config.toml
normalize_top_k = true
max_grad_norm = 1.0
dataset = "wikipedia_en"
Below are experts of layer 8 (counted from 0) of a mixture-of-experts language model. Rows are named router (the router's row for the expert), down (a neuron's output weights, with its number) and show model dimensions 96-191. Each number is 128 + 32 x the weight over its row's rms, rounded and kept within 0 to 255. Numbers have three digits each.
Before each expert's rows: "raises" lists some tokens whose logits its average output raises strongly, later layers aside. This comes from a sample of Wikipedia text that the model never trained on.

# expert 13
raises: "ations.", " ===", "ations==", "les."
router:145114143133107118075146137137103118096173121188103054161118140134135113114127114122111086151129146123141114079147093166093143091107175177085176116102132125124159108121083126158116143153166126202104178093188130094148165097113184074116170132129166135165131079135138130118161129134181121152
down0:083143073105119158119075133184147164101141078171100156023165083074171164140138108128107092109141162116150120130139124120133067155100196132120152171166066121081133064125156099126083119137116129181133141080113092142098178072119116125170101143144140103080066149101109140153138120136098076098
down1:108124115163080143081071153092136096180128156152130221110091099130095111132100110122119120175166183103127126121131142081133106168150138136111200094112117126120157143119159073209148151147089095118155109166147122130153110091153169129143109068101115133148115164110128123144098158184142128089
down2:157156146128140098178114166141096173079167159112102124125117102146147123096166100115084128152118221116103166147157149160156069132180086103146145119111182116161130110177146186080042175128053162122138122084173163087127160090147068142123104157109130125148157131118095148144149128107139097140
down3:144119178119066135160162117107147139124122107127084149139163103184122039088154173119102100158110110114099078099100161179136163159148149118130159117089132107123164099076089106142161141147092081102182166087181134135083106153143133130097090111119127152128158122126166120105154138130129096123
down4:154142070102138092143150000098114146116061166146041093119158156092115149126090132153083134102096119144102150146095140118099134105129148155130072178202165168191100143096160147144118097119151194150117163104116106126094160148103132126117105060141116136171123156098110071159136105037125099102
down5:136096080140179104158143041092117126139096102135146150091094158115119127138185141145130147116106097160205088093121161101143162099129068050141095141121155125162118190117111143103154095104117131147206108182144096166081118100093139140103127165141074064107199115102136139129092066090092059097
down6:115154118157118143093118129084136099143138138104162142151106099166110132126106095113132177107143111151055170081151127107122142114128146127107152159174138153170129169160151123140199158092139098100154038109127096104167082124157173154095094147126169203112092179072101085126149147146127126078
down7:170096141138182063084154170057096172092139200110071127146075139136134107096107131167103139118131094172154137108172065183125168127085103169116133170101120103154155102170133084088175097111123144120198077167147142093156130127145112103108143125180088170160178152158110126151125136124146171134
down8:210145140129130109139127130097118122130122139182113153104138187154144162134105192097143101107062139141112099204106083109071162164125063190129150182105087140164116116102151076192124073100117105135111151124089090140120117145109134100136139069186157121119216105167127161065074119136156143143
down9:120111109112076146140133132124167127157059104108119111137154097151143101075166121093127131069101094132132137103205089156131182115171125103111149096080130116135137126084079160106098121142182117176120197133082122147143112150138154159105147138131134188112207145142142155124143107077137112163
down10:134104166151138086146095108089108106128136091185124095131178106083105168126065131145093180147161105156116141123101106124124088146121176115115134135140155162069122068117156154120134119145147089113106144107122114037119100172176165161126085166135120163137078179141149160130120165155147189105
down11:146080130140149155124120095186142139083112141138120162107116108169086159098147137094116141128155110131124171077185174044134067154148147103130112123176088075124063128121170110127151089162113152073176140154095097133091144152122063129115107154094054113131103123162142160132134076204138102122
down12:120159131131153149148122185114096089115039124126090112163081094108190203106140106094105088078132106133155097082113123076127192085118079107182135163132122175064122114163133075135048175181166109149147128094100056196168091149102085125151092145103148111115119105109094156109066153135196119157
down13:123141133160117128057134112136148115098110146114118135117154148155141153098115169028100134151087119215179115146139131168132123101110156128153093089155076082160098073187155160121187131170099154099109191144186137058114107144151143059119128129113103181130128135096099162133099108070174141123
down14:156105095124079127141161129160137124094106174158141140127136154082181095110125106119136199135132080177215146141158134118169129127093153133172146104152144077128114182155157147089109098058093146127167136110120099143124113143100055076180156171125155126113125161138103124079172155146119091181
down15:126088140166123090078131090211148093098122160123186144134128071134131105140116169093113131096058113175130126150144129119063077118059155144137124144134136080085064169134113141110176177104106141133159123112146114069130148132119096148041208148133138169124142110105165139105136101098151138190
down16:138151109111088097122083129133121099116115150164067118121151119162106128120126162147189119160122131157176162173092103088104071181099154156070124092126121124062082167170135126174179142173122093126175130128068155109108110197154170116138061118107121130106094115179103115128124074109114111132
down17:141101129115147091169186142121157127132141049138126181109120153097102137161107148124169093094069159135116103142093038094170142139119114135103136070110118141182198105115121087166167155123166112111163104112208150106106128135197133102168056159105139141144130101124121144143150122127200063128
down18:093081169128099118130143090136141104096093112070041112116090150143128145107154180198084135118119144141127062178103108053120138105170106201124145055207166154123116170098186131104076104129162130078099131156130150187091134135136153133118085097168138115087152116106144111139122056099102091088
down19:119135148105125139114172099140106134212138086164101122178067104111069103123172093120173151101087152160158115161142091134129072060143192169083081134113089104121074098149112154132169071133208138160125125118103166151163095133095106085177095132138103148115090124120130151118082115135097090129
down20:162120125137089128153133152093116063209077109103159141119091118132146124119075125207157147141151150154127112139142073151096135166121121101121093073126097146120056149095148107183164187116144143122142109129120149106126116154083148104125200133115095205110163071112126193157145173125136148108
down21:148098174157154175121121129182146090184133069118158182173087136137117123105100077129186120102117133115164084131209083145155150117124099162120144129109145124134144101125059150117149117132159089108133123119168066135159172107090139125095136136124127151143144079131088242126093147097135125133

# expert 35
raises: "s.", "ing", " of", "s,", " (to", " on"
router:114135153099123141185094128129107093170178138105131097059137137094159144133087143102096171070155148144155169138073102140140123159110186107142088090096170177119104122139158101129125147135112149113137114118121113132073158074180134162123085100148131140114129085188083143075141116174162096137
down0:109070165136106182105185155126155070128162112152079079149153092109183136106144102107135140159090115146084164166173121138132122108172176132117116135081144142123125100135027128148100115162180139190113157134153142157185144163108155112151092181148100145112099102103156172138071107142101152100
down1:159126103070107112088146088146150113135185133131188063086128098128090137123104145172116081144098071144158161119109156056124057129139120097175165071123108144102140179143052146206122133136186142111133107151115153131149126139104169084129153156108103103148187114103125109157127129135149106150
down2:137149120110114103135180062155174098165134163190154126131154118121117137074181131163166156127130074152152090125121145081123132152180145178138061188139133121102126119142180096072153118109094117120079152137114119089138148172159133118118146179134080163183116110133131103193129091128126113093
down3:151133104150096066150132091125156108134126176135145132102085168000130154165106106106106129133131214132178128119104140151127141137124158170125103131129127207117132174121100163101076106055140190108130135146096105116093128117072121100148149106084126068120153122107142099112144152166115118207
down4:099090139031173083165088098186104089096132169159121057133100140136116147158060153163126091127126105140126122100140160171093186079090110078104097157129122112127179121139103093127133174150138133132053092126171076056131082120144152153120163047196098101108104144098157181097122051128116145118
down5:171200149081118201147108067090171110082087090127196178122150177162111150128182067127103128095156143124135093170131159105144134091142139102164101141131090115121161108134138158124171173137143091140161117049129099120179152162109146187121093140137121146120145081161148086121151126134094169154
down6:133079121148135105097093141121158115064149137124183089130120089138202169133147085135084091189077114159091105119102142129150141145105098102102185133086129121133099187142093128097097086159177136096164082150080089093108129055165149122118123187143122146096104096139080142118151095104096110143
down7:105132148131118095171104100123112109163121134135121147087107098131107106129141117124126123136129113233132091096079094075102206117169147157109095104146149092137140136110187089106141094183187135153131146140107159161100116188161152119122126119108142104115166137203113137125076176102097167117
down8:138086123192090111165133120135109080146172113158046150121092175106146096147117138187124181161147150122180148132100089127171144125128157152133179175101135177095103175134159093088146194126104124132106085178145116151130134101092112055121119117154145084080087187076159159088140159182165128093
down9:158145124100114143093163155175110208134146124154098126173069153108108151158115090155152109093100099107102078167134087170149174200055137138110069098162143137117070106128093060126061108154142123118161065074130121117083083188149154125152125212104103139133072140151180148156102119126071128106
down10:146116112140077099096141170090152142159080118171140195118087115184100146130145143145145137138176108156082110160154124168124158146130091139157035130126157112137119078150167114145126118136126136069175101108139097182106091135055120155106161072151154165159106193056092182055167108146091155120
down11:139106172139144183120110143166062140165151069167104097056131135190138116089171086150139106109142122081149117156151161102138135072154102157131144095149154126165162119156069164170192122151105067106136109145091112144155142123102110081121129107134196169122065115178162084143132090094186081122
down12:062164104120157149144126083080084145112120138103136103147102079110113148126108078177126075145131124177135121097124151088066180145157102138183159162155147109121124110033115140142097066132094130188128068168126155147122117122125089111155193187165104107139181188124098144109074122132150130126
down13:157115135104099084148148133112124098176101091075127124120136110129108129121090176136159154113065122134133155158118132122126161155139121165108156151178210103115125050121156102140118102128086099090057141119184126167124167141105131074157132072067121132140133096160140059097190151159139087114
down14:126108154161120186114107130125130057150138106141109162137148151111133091163115094127148132160084065138100142173127147114154067145129116166085084086144147086084189117115080107146146146175161122038143164147150165124075161117120190116207135144110137125104034146112162147127104127126108101097
down15:147120180153098091184058134107138041115094136129073142091118096103161206127150133151097122109136133122154181162117154104136100088151105123129152118098144209110109085109104100118118210110138174139094160111088095170077138153138145098091144087127113090084168109103068081108132181101197103147
down16:118048115124106119150154113119165069122140168043114092127145075125185145185112128155091127157097148090122140130109062144123135091146185101114097150175133171146075132131167192107145185188141085129111108078151059150157150147157129191100126147101112101068119184086104172119156127119126112101
down17:131134194120125167136118150129132073070103114099152117049145122100103110117138105128054178141202133096115127125088145148115160123105142115101125136146120165118163131096166164098153126091172144170110077124137099093080073139090141115140127085129174121113136129161116119111088173124182172100
down18:103125180145083095129122103132121144146108078068109129072162103111082122107095125110126132119171186115104071159147102148134174105125122102121117147175055091160134132163102139111091166153141153143122193182141180118112098163158174122125127137148208093105133119106132139121062181066136122147
down19:165044142185166096021109147099094134105074124106177133183143138103141151176090112081114109152122123113146126182127119140121109192123100093158107106154108103133134190115154127114158112138089124106090173139155150150146124091122113099103080157104122141146087169090102089158156125123130117168
down20:126132096129112143139109079141124140191159083170104113071093071164089127166099106158116126147106094091058123073115144211144073085116078090117126156107093076108114109102099117169140027160141158179131147131121125089112091140196165144124104119107113179204144183158144112122123096137123138148
down21:158148143119154106138072092161163134174123137183156131123135148112137151091090074142109124130099075106151183062162140183093105160161130172132136128107128105131096089155154031154109119139079125122150179140093158131106186108076104180116154166135155150142113118119096133116117102126053153149

# expert 61
raises: " order", " the", " an", " central"
router:149139091102131168089088110105123133073110090114174099155162130139094138132124161100088092168120136130098169098171099085130181105163160079084115137103123183132149138122161150165098178211116068103132133122120102121077111109091128087086151103128144119181117100147075157112188088081109126167
down0:128165161099114104120099118109139078048187095146084178149158164076115084131134122158105137128178136162152120112159107091149128089150098144109151139124101134087079116112178190128140171163192119134145179098147077145148154102112174119079117116099118121141142150169154150150126109112153170149
down1:079128100126154108146097152133124086100099123180189093145135094099078097139092099126137113121133113089151132141210133125118147135148120171116118166075072148175149111095120101045067125133109131167155103137180165154104147188148138138154150170107085117082190092155071135126186223122098112128
down2:166118102123121127130121127147168087094172100166154157140132152179093145106083137120151080127098189108193073184076129082084096092064135109149092111097113144089125067123119094098185123157141175157146122140155067089124219108109129110104146199113147107141137086154148135075155106172124083153
down3:120088078115108145129114159155115118120046104096076135096203184112143115106175120138065163142142147147093143160115148128132153127130111126097083143116124054157144129139110131106132047168128170123127192080190129101100116128067146149162196196171159176147095114077109167116123103127083136136
down4:153050163175126151079082106134085125122193165120080143100061069087178106171162134131150089049135090177108096157121147083150091090150131115093159119167098100175143133122148124107183133124107104128163161082126156135099080134157096038102125108146128149136158117096154148168149146101154181154
down5:133156162133116147108161110093208115110171098090101100128125153127164129151133156105180119108123109101115125151085206077119097114098111129118114106159109159115111163076160119124180122152195173179181209123100143145140134164078094145110082131122088087123114129068134142119128125127156150135
down6:141137143164140063107188117122128149090114093139173134200124138099182100121143113131191134157133060176184169116123190126075151129130092149122088084123176102143094173155120086136164127090097107073124141154140129078133170148094177127155165110069081134145127126150140154146101142116162153145
down7:195132156138105158102101078122169095074121159070214101139110122136113113104143082142160129151136129179172136163174146157152116146124122067185140181114096080149142130132093093142144149166134151095116138163086135072091177071147049115173158108112137149164111085100109116136129121152109090098
down8:130122114124162179129093124110149181122168141142097156137082099061079105079106056173132123144135126132154109074206078116129110163112173160147139131110069064144124164157075125157131112161187154134165094142200183103170107100121156144184139204095118151130114137141078089121192105150135096103
down9:143194105150141138122097139154089128068146098121128112165091115078161140137198134153088088112127124097154168134136140096141131127172095152099127116128163146141130169191165131070091112101159092140148070111095082118135121118063130141157152107096121113092097107130116186119173135126197107094
down10:147129109126190149153112157166129140139075091146170122115145117136090097135136126146115187135145174125130140135095117065133090187117144138186098162115084145143158107045104141099107071111135141112138127124099147138123186159153135173159162086195129182122201124104105130088108112162152045118
down11:101121169127112158158108155138159160112133154110117126128157119139127135142107169146150124174125150095154149210103204130134133122106134101160128125136161086102081070133170118081140111103199181198080113113132158138101070118148099113108170115161126102157175095137139161139096109149144040141
down12:143123133147131119196098128142092095119156118146104205142127150099130131079145113142114137106073092181125121130117138140087088195172128169135095135139090113166121118147145135146105166122161091155080109126117115154093127098141087097136130128172114110132118166160113097086136087134092052201
down13:098123112154046152147150110121083072128135106164075079159135112135188161062165117127214127137108131178162134095183117109148086159100061174141109106149115117105116120149160139118096186153149123085145123133148117105187133147159120145146146151155128117172092087103122138114132136092206068091
down14:122068183141094113124132168099116079145126096079149082140169153164123109148116138139109114148151173169095130055098159047136163069109085152118147122086095177087106121159121157181141120154123129141134166101182091129137129149147131100118087128142130206143169170158169075149158058117133111161
down15:114156098178107175154091113126159085120091103148125106150160134103159161149123085117193139215142143142146124131121174181167126116148132155126119128077092141120065156113103165131169143116117065096145122096142121128168165150065127069145085109094160135109135127095124088117090154111121121131
down16:081089162158136144074174128101118120109127169110120163093159151123168088145118148105093117089093121175174106137132102145143176097120128131083157128194135151160177152070141123137192139129123085115114125114117131166178128073153094104135174081167132133170129103092164136178105142116174108110
down17:174093098137057127180072159117088129143162161100134090108144126156129114157172157182104147115112167107111139088149129145118155128139122118136149103113168095122202139125151177156115141209096112108160135160102172121097144100149062139122117079173127125178201173145147141117110128084115092043
down18:140141103143084128117153155082212099184131094074141083132075142141199133101137140126161176143125093141158099100142157142065136119102097111128105187104094135102163171126131153108101135133124077163185135100127110122174083177127100101138140133171153058128113115163148171107075081079078162139
down19:143214092143209140151097186190079090133139074156109116154129086075147140120113166142101134186139149102142139140153102180156087091148135090043112148091098074075120119093116140138073110140097146110165125132169099078153138120150184116101121051137104103130120094111126182148130149119154154172
down20:074100173077099101166183174080203163134111138115131089123153174102090134202132085068161187098135145129088151143116127143119084132101118090135181143135140194124143109174086178103137130064128155150108115120171106148123070087130166129111102149124114116119125172171159047127120087104119155140
down21:131136183153101080132102165143121126135149100134129125149060152150123146178114135211090119170101162151188181128117082110129191138128119043112090065105148165132133048064116058099131134098091139116094153110084167154025096119147131102091147141088110132166144089124110102170115051187105116081

# expert 62
raises: " although", " whereas", " though", " especially", " however,", " while"
router:180155046130124177099169126111153118183125179109147108184134097135116108076136182127073114140117109144126143100140134202117204156117142115145179198077179175156165094154152107119156141121126168147115119162153150119136128123150146128130162099154126143109133119088118146137165145074138179063
down0:120124071080161122071104136116076084155104091099077122108114130152123198070185088164103143123086104103145161099135117062122133179065118127110130195113068134182086186108166150100201088136191110146098122141123061152162155143092113128121095173182109111132150195136133160155122137109117116128
down1:128116115122073132109177148089140106081080103114146126198176171156040113187109072081121137127112121107129144095144155081098130131116143157216100137133168132150074125117128148140075099084190161180116142123106151073149116139190067158091131174060148158118124090139185169098110079160168174151
down2:098050136097157150153114113114135141156115145149168096128114166108050098132139155106126108231123158158150098130170130096139104153142114158117159092106093138140139138129108161188089135174154150136137099138199086132117113109111111087111166095174125190146108082178158135120068128144167147123
down3:146112112129173140098097191140103128141135178135163149158136189155169128166186114153100136161135152099130172113163163106169120168174167160077095216147077140131159109096118151096000119143152107111051112083115091154064072142096114172105173134167124098157135137107131098164134133121103108090
down4:100124123101110157153038120096063056148128129115136148103130108124105132134107135135156143133113138074109155113195109131164179105117129154141126091107113156156131125142113118221139084136116120139158141146182140111181146100122172128103125103125121084123160112170140095136112165149171104078
down5:077065109075110104096161111084140123128081105184161135085122088119100082072113185086155090100154072106134109114120127120083129166065078121158145159135146166139155133128140125189109092169116097128189113126138127152211165116128101089118023097114105086128143110158151118163110070123140170113
down6:095110060160150099157097112130112105099126113115128124121135100101164141154136139132088082086055123123068196117142131126127172107146089112088133148109138108192121138134108139158080191094112140116143119136162108116133123125145094159154125150146133064101123137167156123130100131054125144111
down7:139177084101129087158152110085091078087127152091135133105061131135102114119123125140133099112156169132142073139148118070101083145175141129133104120104100126095099145121091139133161157173101133183140137088120087125093109115128148198135136142157124143184114172037094152169186145156123169193
down8:147134141099154102150130182126152123113156159150068087111070072187151116101188165090196104082129137119154193067111178110157091116139157147130087112153094077108101100115139127116137073186064136097139167152144139127157126176188107120135122141168086153161128125140123028117089119188128127073
down9:090110110137181165078122094130133140098148084160033131084123136157156139161141132187162130086151182097077119151124160082139177115140123144136091116137106116199133147146130156153104084107143082099092188182146102133167144159120042134169102101110147092146125171152089124091126114177111082063
down10:080085141144101115131133135060132070148115110139065142108097130099159149073096142111122112128123083118104133120115127071126115133114118215130125046129141109050105168104060130170137171109114126145115156139099141138205222158130099143115049099045134161134103090125189124083136115155142075094
down11:140144116114106174150119095099106087106186110149122163094097171157140098191087080125187142112124131185158185124126174135150064165110136084110092082122094115128162142125187139126115112166073143167147191127076110113157167095131150102148090110106066090135134132126127083133155094077171067165
down12:160183121101117183143133128109151118114066126168230130130132118105076127148102085188118117160157158114113131115170090158102134133126150132136148128101132163071199162062148133068106103157107148147148079116095090061156109086161178178178138173111169089119150148146077103049093139116134130151
down13:155140103113081144127094129175134173156140142136135154091128144141131048089147132164115152130146127136107190214095149198144112169132092136093166151115137133119112082074118175103152145131147158090180073134159138150142119122170086192085152085088100082108124114040145105134147128136070105105
down14:091134141146149112135171087049080154063099118097169149124142105068086109189183184141110145133152151134136144137149119174044099127154076135096161146118119104116099151153147076123098130135123112103144154130173179115153147137118158146099155095183081119128105144151146167124160126158051178099
down15:117136100125130129111121118160069090137116093156119101119126138070112135129059138103113132070129114172123131162159084094108145089112124121153082126097148118199129159073080165142116117138150130092151099077144147100145072079098118127116103222101171155149152088112138087147181075123136123187
down16:141152143103150126100155107058159172091176136137006182106107162162105105137085036116122147124130081140139164139129135059094107158144170126145072104100115126156111142163101100154170125090120133158166129125139139167117149158139149161131079160112088145145198151115151147127135102117121078175
down17:115128183170157095174125152071146164097102131068132114128175127108131076107136226140085125105132124127147069132142082109116146137101146141139150051071194130097169093103112104063139172152132097159139123148145099189165107059168148102070126105064126126130128112158141150140171116138116115131
down18:084052140133121113200147095133114150102119136128150142105132206175101122108163110167116104118106086130127114066096131106161086129163104131135158098143162163161124178182101130093122056197103177156127160066130091153122122143130114159152115088140151166090118135128124100164121115140163106119
down19:107187145107171136142142090154116113150152081197101223130125112115146133109144075105135119151131072136136119083071097068016115151149121156116058101113075086171081137179156112140126116134181135127188164103053126152164180139083190119125084174069085188121125145163181193141102097180116102162
down20:120087092149098136112134143105153091132082163158186113124147140122086110158078110189111175141181123170128136115139128161109121126123128120112156138174141116072125109080114135146155099140107064112151141115226166073150103041132074096140138158141101144085144086075135115161181120099138091126
down21:119093150104128151168123131111138132108175160117100149136118099149204167130156118166141172142086112173105155087119203132165142123142079121119106157139147109140162153080155196130118113088094146097103157160161126130109173179099074167120087087140103128116134088147158132131128191119004072152

# expert 8
raises: "s;", "time", "ped", "s.", "s,", "room"
router:113087113178131105088131165137161134114118108161107113148197107146185116116061137118149184125091186094128064108123191103175128101083174100070095139136172089122096114128172151080157159120177156161085119156202146138117100197144145137188097170166140089072126104158097162120170114138150072054
down0:102133081118157179102069139171131102106135133196140064172150126156090134080146098156135169167141066108093112107164133136095115155155178147090136191145179079120123129137117109169195103098110138155156119173112171126114134164174081189117152114113167170125178122170104104135113151108089132127
down1:128111108165161125138151179136146160159139202093114155103126154098133116167101152113150109108139111102107141116139074145149104133121136158129115111143171118062070137130100123143102067141117146151129137066130141113213146174113209164156122069176126151163142154031083183103162155137133098117
down2:120109109112120106112148109155126107114124161121114122154209129105106194138204158188101116163161136146131062098087119139140133162145153144141141094125156161123164153097116176132164153109151125161168169176151159162165135160169140149071161092079155148156157130125127083165138190148148159123
down3:191120131129139184113143167116131119127096106209153110162122110117135076078164126152166135129101146199149158089135117119138100164122079166173124152167070025134131159150107120141130097151078147104132163173114099092105146078126112141100139132134104153136177182164108158171138176100133125125
down4:152108113089120121156115127118121167132161121129148152129148143101136136092171127113136093158146131135087160142146140108131122208171164109139125114095115099138142112132119127101172047097148166154177123214151149155118139150067134105097122144123110149113097240138148164171108190143177158096
down5:163173144117131220170067114172081124151092143115143170114165138133126102132164111169146123173125180131110121159137077119116136157150085099043135177115137145166150135126091095140133118077137091122128122105202115162174100147090162163114136163104142111147143133110108077193156180102142156093
down6:139164147069115175098137110191116097175166140169112114187094064123082127215110176172151150138132096136147131141134143145083114154155098098164145159136072143098108149098152139134160139131081157111098099164173087183118119170084100080173097106122171181141160164078146148133153131110090126103
down7:097092115142107157094138147057137072106124134141152090136134122101161120051125095073131165123150138109092096037128123114102096138160167115063168120118150077162141158143157146084123153096092163157137141169173124177153168135136098159118156118165138135079142108089194086157204127148164079103
down8:131113144104140126118074108112122174133138086092157099103100175126108112111124164160185107095077075131180095097169153183138085122139143184135104066090147189103121108130139155153136150062163114161127054110145100109122159088131114151151163103140157082132167086113176144161195164132149169205
down9:182137153111138057074096150131155133122086077082175126120160101126170138144085123110107137143151117161195139126152102085121159165098138171134163055097130080084087083154145176153114137140133150164103133131130160098150121160103191157131121085152133137181127149201092143127066101128127157090
down10:120149145136165055152141157073076100124141135040124148187168124100114162141166129115079146184127150117159121127107159172168151172124119065152161177161137115124154143132119118116099138119095123167083138168204131123127113108128133118089145184196132133119147116092135144118144075062081103116
down11:091183089197138110118190152136114129130081102061131124170146172161125111184172127112106145119105133070103165144126138152164105138086077174151144124180123127154105140112043140140105116103136132171102161140153119077145127126109075096120111121067156077133174130161160117108096159112112080119
down12:114095118109095112123119156138063103140110142154167130118124122121106080080159128155177154108149161166119150100137176085122116191172178117097069082169133141180128116139131094121127154142094162105121149138111131055125145082142085058171121159197174207101094170089106095171103115074167135099
down13:136141097133137123117109144103116134115102185195075179169114146119128092084156085117058083125166025087102128140142154143069140117107143139153148083081111143171170116170158119110106133156169054138146075172128126140191141141152108163159107108105115172088105141075141181130164125181124172106
down14:155148114146137109147109097165147154109115169154146100101187165105131182209146118086104104094101157108084173109126081138106119159160135125196066136141076114150110143106126101153162075146167147087110123151118136151154182048164197154084087180135114148085158141091084145172151106202098095122
down15:161175097033120142095143144109079142169132146113110131083123144102118144129084104093182142158097128117134072052113182109117075189156123163091114074063137153127114145131146146154151106160093125151161095174131193109117152165096127166126158099126122104175098099134163157134107114076101094159
down16:099175098105131099096148100111079122120109172100140124100126105113113108153139203113119094179194113077105147090116121120184149124150129114092118103156028112155157150087159108204132093119128124130062127196148141185137106115078135104137125099120109131143158137132113081114110117103107165131
down17:147157162083076203112163078186178122134163130159123076157113120127093084077100185106079128139117142096137108083130085131135153128100146127098108093121117090138146093150155132077145063090100104187155126131142127107131214117168066136127154114147081141107106111168117173114114126106118061166
down18:168094094068118150127145108117171075159086131117125149145106143179139102187179171122131105136064143133094121077078152147163132082127153146162079143190141172130151169121158229140120184124092095145146114105132142162110134087088098105110121134131131137099125145073070106119172148154112123154
down19:097134131129112175168099109144087155152084126090135181128142116166157170134157142135164200133153121108150113140112106159108107100221114060170193103080068102171113114133154192128134088131102138150077136123195141136145158182126130114171160119047109161093180133055121123182191175139103141142
down20:154172129112146126135095114178107097147094003091141119152175137088189196180129133158075144118109078127085096190102070147153124151123122119129162148145122108172144146153161164116178105198093130169111131061172145141160137072179159127061120155110137140115096184135115155090143150129184117131
down21:135156133174184126105127176137081126128201096124112096169105116096098146156161129138074093090117121115174136138121212064117093191099134133140163148143121062128134116098117132160123095141151145171133120124132205167104085128136116126184193106083179123096057150146112176094047207169120102114

# expert 14
raises: " -", "\".", "ously"
router:113150146178118126089167143121085149120216155137069114209080117106160149105106097108095102146107087123116183120125142166202164112178129155158088097166063146172169146107143162098126112168110118129082144126082085143160158105076100152105124115165109171116123156091121145130142162110108090115
down0:132079118182108046137125077120124104167158131066159100131146128118118163132137160136095084111088140113096127159165131138159133151160109074133187108130131103112173133090075118100120144057145126102159150150100141138099105111130106081120127072145144118124169101120136130126162100113091159142
down1:128137119105158156123114141118194191127129156097061078148075156143162133157133156112175137156106116130087113094104114128162090146127103144114122102124158098125090086121106110167124158087112108124148224124151119133133108158182174087170162154161136134115122136090054136085124099114115118116
down2:158149102062069102151142151150105074086139134116213139159117096133183044134128092129115123121105193106144173158156139157156127159140158111091101138136133140139198117117151140118130137106138125139110119142125118108147122114099089111065081088142102101131138159102128145139117160151126092094
down3:092099063142143084151095094161071124079159120159133133120119162128172090142108117163094088147135150142131138121143061146110133090116122152119187140123137175096157072175175151151137124130135123129131130068147152138145110113108077084125141095151165098140118102214176139206158095105132162187
down4:108081148138139169125160077142134101121119114147118136118181146124142134149113095151103137155188079144076095113130138195130153083124109110138191124170165140199128143125135154115109177084153084139070150150079211132155097179103075095119123152131129118166137089096139160095127144092133125106
down5:130080109071088081146167143114100145135083074096126116090121134114150133097164127202070110113132090128113127065171118161114143124074128144095159103084160128120099118099115121101186116098139142121123167166051118097106108161165144097134120076113147162126117149139110104204171122103130142124
down6:180139110092101163165136134094096146118187096195120181106139155102156097075154087129145115054166113139168135143179121188053118159125086177090165121097163173112102052131159181143097101150127155134136120193130110146112127111114073158110098108090107174172106119093104157170152187184059095149
down7:167085137142153151101150082185135092104140106143134129117159114120139156095176090130111221125144089118123165177156100208151123113153125125140112149113119142088119071139168179079129120164156165098107165170123122165121123097175091074066127177124113157162144081137147154150174142113097129127
down8:131150152121180126096142111126130126117172212147172137104115120162122071152139151153210121147126152140144134092147158097049078112108132124073133116089082073141080131143068083133195145187109127064144169140121182151148164182139210145098098128132098170119104092149111136177126158124107157117
down9:089129089115149143134115115150115133124195137080152125134170092121122127110165139132122112168105105096136105141188210172111137144106080146134178142081087148110129152097078165146122106121202130133088165138155137101102137150116099140115130143107093136107137096127192176136156214109157027122
down10:124068063146131151096122135144115202125070087122034096116134116106171148104124204173060120131069107139162048124130162106164175083177174117116135079179135177136105086132103138096165103127155120062111166149154121117133115116136131072131112073131143093131141164134135135118085134123101085144
down11:184113144114134099139104141130118153116069098102100080166112135143113093146115149167145143115045070164135155107115146112128130168105166032172105164171090135144089125120158050093140122146213164108123204093104116144121137135083076171151081083133131150118115128090138181121138108097185167117
down12:108132143163140046143102165121101154155103108148092125131111142145146108157164156115142088141130107122089104088109125166062130135115117121129113154137131104128146117156110106100116165155136147111170093116141083127130083164128184161051179073090092089117116065170110122061166061095184122074
down13:118136118132107120116110124123129103144101112081117158140098169165147073148092151091112122138106176129112065117121087053160135141099126133071144083141119141102110125106096028129139102121105122159110095109093139098079131122133154106145109112113166174084191093172170128141169069168127157095
down14:130128180159125079115155113095125148111094143125132091192138098102143130126125159143110065124126149087113062131149085046110159093191131121201118138119180127082088117126110167146182112138114130143185148115143146141087112126146116126132126144114140091164149184156123136086170121100097158099
down15:147163094077124144125135142128059057128094093140173155166142167140151058143115125171131173178111097189088159139169111148171136170157162192123119136106122160097108138085111115102125139152048158175087116120132179151159136123090132075155139170085098150173132133142090136132172122071138110191
down16:142098118098109111100119066132137081131147132180127135127147159124177159120111101076092109118135137134147111132139135038151171100120156171152121138149233129130103146128079158143121122100138075150137125123085058147148140115129101112146101233067166128126155124154125110129106100102148099133
down17:139199109132124157155080082161144105103163155183086136164159125075107112123132138123141217093156087132151164146129102074153144145090173171096133129124133134064110108209144096110120100160199145186046141144077139120095158153168175147091102186119170084119118127157138123117131178096097162162
down18:146096171118091111078110153125059111129133100177142145154137127153055141167139097103118091139136104133140120082127142152125118145117125166154120107186147182128115157154127099125168137181185100147203156077117149138075207080160107101096107105110109085095148175129077174155110125156179132092
down19:171157110143125128070087089177167136143071098118097152156162124064087151123089102155177164187173101177172136198117112118071128097139092121107147083075103091150126131098092122117140094196127097075149172171110169196140114133150124159142150086182073121087111115121108124106152181151106150140
down20:139182165091187135161101185104096125125123154182162133156180144121154129160119160142123047110125141110137153117152106131158155138114150153114126121089138130132108146147115124140110116100128171142087142151181101102169077090103174122000160095140162095092129101137117110097141159159117087057
down21:140085133105066094117099151149152107161130116123137120141123171136119031144097108143127154081116134112159099182131072104136113149085127132139157063124146095145117137129144146179181189126116139123142101091110160149070094169126201110105087125105150164117145145137139144141167022129149134103